Weights of a small mixture-of-experts language model, trained from scratch on English Wikipedia: 32 experts in each of 9 layers, a sigmoid router.
Below are experts of layer 2 (counted from 0) of a mixture-of-experts language model. Rows are named router (the router's row for the expert) and show model dimensions 200-239. Each number is 500 + 40 x the weight over its row's rms, rounded and kept within 0 to 999. Numbers have three digits each.
After each expert's rows: a language model's description of what the expert responds to. This comes from a sample of Wikipedia text that the model never trained on.

# expert 10
router:529487464480528514411510459552442474447495543482562527420515518457462495520545480482557462510492630424499510450502456423
Description: Plural noun endings. Plural and noun suffixes closing a word, such as -ies, -ers, -ations, -s, plus "the" and line breaks in running prose.

# expert 16
router:544518431525491609498548537505448480582455507470482495506517477442484485530545554511571421565507474531517562518446494526
Description: Field-ending punctuation. Colons after infobox field labels (Legislature:, Client:), semicolons, line breaks and table bars, plus adverb endings like -ly and -ently.

# expert 22
router:497531540443446468423534590489551540478544495424488587502505497445565550482478551491412520528545513517485447510640511443
Description: Clause-ending commas. Commas closing a clause or place name before the next clause, such as "Fresno, California" and "aged 75, he", plus semicolons and "and".

# expert 14
router:413557481512539510522429445474517498472449438565508520494518533471493503501523461520512473412562498502471481504530566501
Description: Numeric ranges, units, table cells. En dashes in score and page ranges like 198–208, table pipes near numbers, unit words like cm, lb, ft, and Early life headings.

# expert 4
router:499499482446545474538502515490542550491486438507423522531487661564510495504564531504478532539492537514496463489484478528
Description: Month names. Month names in dates and table headers, such as May, October, November, plus some mid-word pieces of long or foreign words.

# expert 3
router:498488463448571396498512562572495503459492456492573487499514539488590534536490517450472492476513522555492437478442573521
Description: Letter-pieces, empty table cells. Single capital or v-type letter pieces inside rare names, as in Rougvie, Negev, and blank table cells between pipes.

# expert 1
router:527554495436535479399564462507489536435504555534515487561547501539550473483554472503496566507572433491487508471504508480
Description: Name and title ends. Last token of proper names and award or sports titles, such as word-final pieces like Yeov-il and Kurt-z, or States, Award, Cup.

# expert 25
router:395485489533458481524493463559442488518472535498556511549499524462541495494499533467494523562521515493488533502489501512
Description: Of and past participles. The preposition "of" in noun phrases like "part of" and "as of", plus past-participle endings such as -ed, -ated, -ized.

# expert 17
router:486508550502484463479455505563471520486533518434516496513513530384450447486407522529569511561505440475535464503475427450
Description: Digits in numbers. Digits in numeric data, including decimals after the point, percentages, times like 10:30, ISBNs, dates and vote counts in tables.

# expert 26
router:553495495475521441579501512537507467542476437437504462504434506582535433464476446561465551502503465575490423489468534494
Description: Pronoun subjects, nationalities. Subject pronouns he, she, they, it, plus country and nationality names like England, China, British, and pieces of foreign place names.

# expert 0
router:530486448492501517420546497569495512530501433446546496524525481574431469491514585468494474588519446441525515404490552530
Description: Copular and auxiliary verbs. Forms of be and similar main verbs after a subject, such as was, is, were, been, became, died.

# expert 21
router:524519569490490437491468529509538534497558467527554598473538517454498505453496496493473520501508482585548457495524459594
Description: Table cell separators. Pipe separators and |---| divider rows in Wikipedia tables, especially between numeric cells in stats or results tables.

# expert 28
router:528506492458481535496515545529545532438610478563401567447473458523433480472515481486480518548475450527553491465501518496
Description: For and word starts. "for" after nouns or names (Latin for, Foundation for) and first letters or pieces of words and names, such as c, St, T.

# expert 5
router:514482444466516543451518486583506561488496511540512494465494473549502494562531505464496525484526423516536505457504433523
Description: Prepositions, sentence openers. Prepositions in, on, at, along, mostly after a comma or period, and sentence-initial In, On, However, According opening dates.

# expert 24
router:480555559513488500561560480510527543521466404493502514486490514451489506482467487514517492543519522428493461563560478452
Description: Word-initial capital fragments. First letters or pieces of a word after an opening bracket, quote, line break or heading, as in S, qu, St, c.

# expert 20
router:500498516412519469510471574480569476429506429511472565543548491490526478478468499519520562574509445559532516556509470494
Description: Infobox field labels. Field names opening infobox or taxobox lines after a dash, such as Genus, ISBN, Coordinates, Length, Died, plus common nouns like film, club.

# expert 27
router:532479428475548570532508484459526553528509547425454508427539544553468514450473488481540540417431514446532514542439415525
Description: Word-final syllable pieces. Final syllables ending names and words, often before a pipe or comma, such as ole, ne, te, ia, plus percent signs.

# expert 18
router:449506516434548551533459512505605493440497450561485505534497480469537522486490465541555504450434470420516493508503545484
Description: Modals, infinitive to, relations. Modal verbs and linking words after a subject or object, such as would, can, could, to, between, until.

# expert 30
router:538462547540508548557489500484507442413509534519497394485469494520543539508487490511477540480549494565507541504571517482
Description: Second pieces of common words. Continuation pieces right after the opening letters of common words, as in c-ake, w-eed, metab-ol-ized, Burkina F-aso.

# expert 2
router:477553483584470497460429466445438494470591482492473554477539440509519420546431483448457471489541538621530473556518448452
Description: Coordinating conjunctions, separators. Connectives and list separators between items, mainly and, or, but, &, slashes, plus table pipes and infobox dashes.

# expert 11
router:427448562509586514507519403437487456414463533445441499543465533452573501503563532497580562547575469489505464407457609491
Description: Determiners and pronouns. Articles and possessives after prepositions or at sentence start, especially the, a, The, his, its, their, plus 's.

# expert 19
router:494423531535436436540537466549512516542418514480567477577508383488403549494474490619470566501466434536515458413497500442
Description: Foreign name endings. Final pieces of non-English names and places, such as -am, -man, -son, -burg, -ang, Kong, plus table bars.

# expert 7
router:546568554565468542459485437521519458579499512507500507549460538541480506478524579497489491453517511517465549509478486491
Description: Years and headings. Four-digit years in dates, tables and after "in", such as 2016 and 2021, plus == heading marks and list dashes.

# expert 9
router:526418474508478518471453484525542563482508525524470514506451482473466483511494503554474525509479472480560503434486558501
Description: Opening brackets, commas, headings. Opening parentheses, commas, and, which, who, and == or === section-heading markers, plus pieces after a lone R.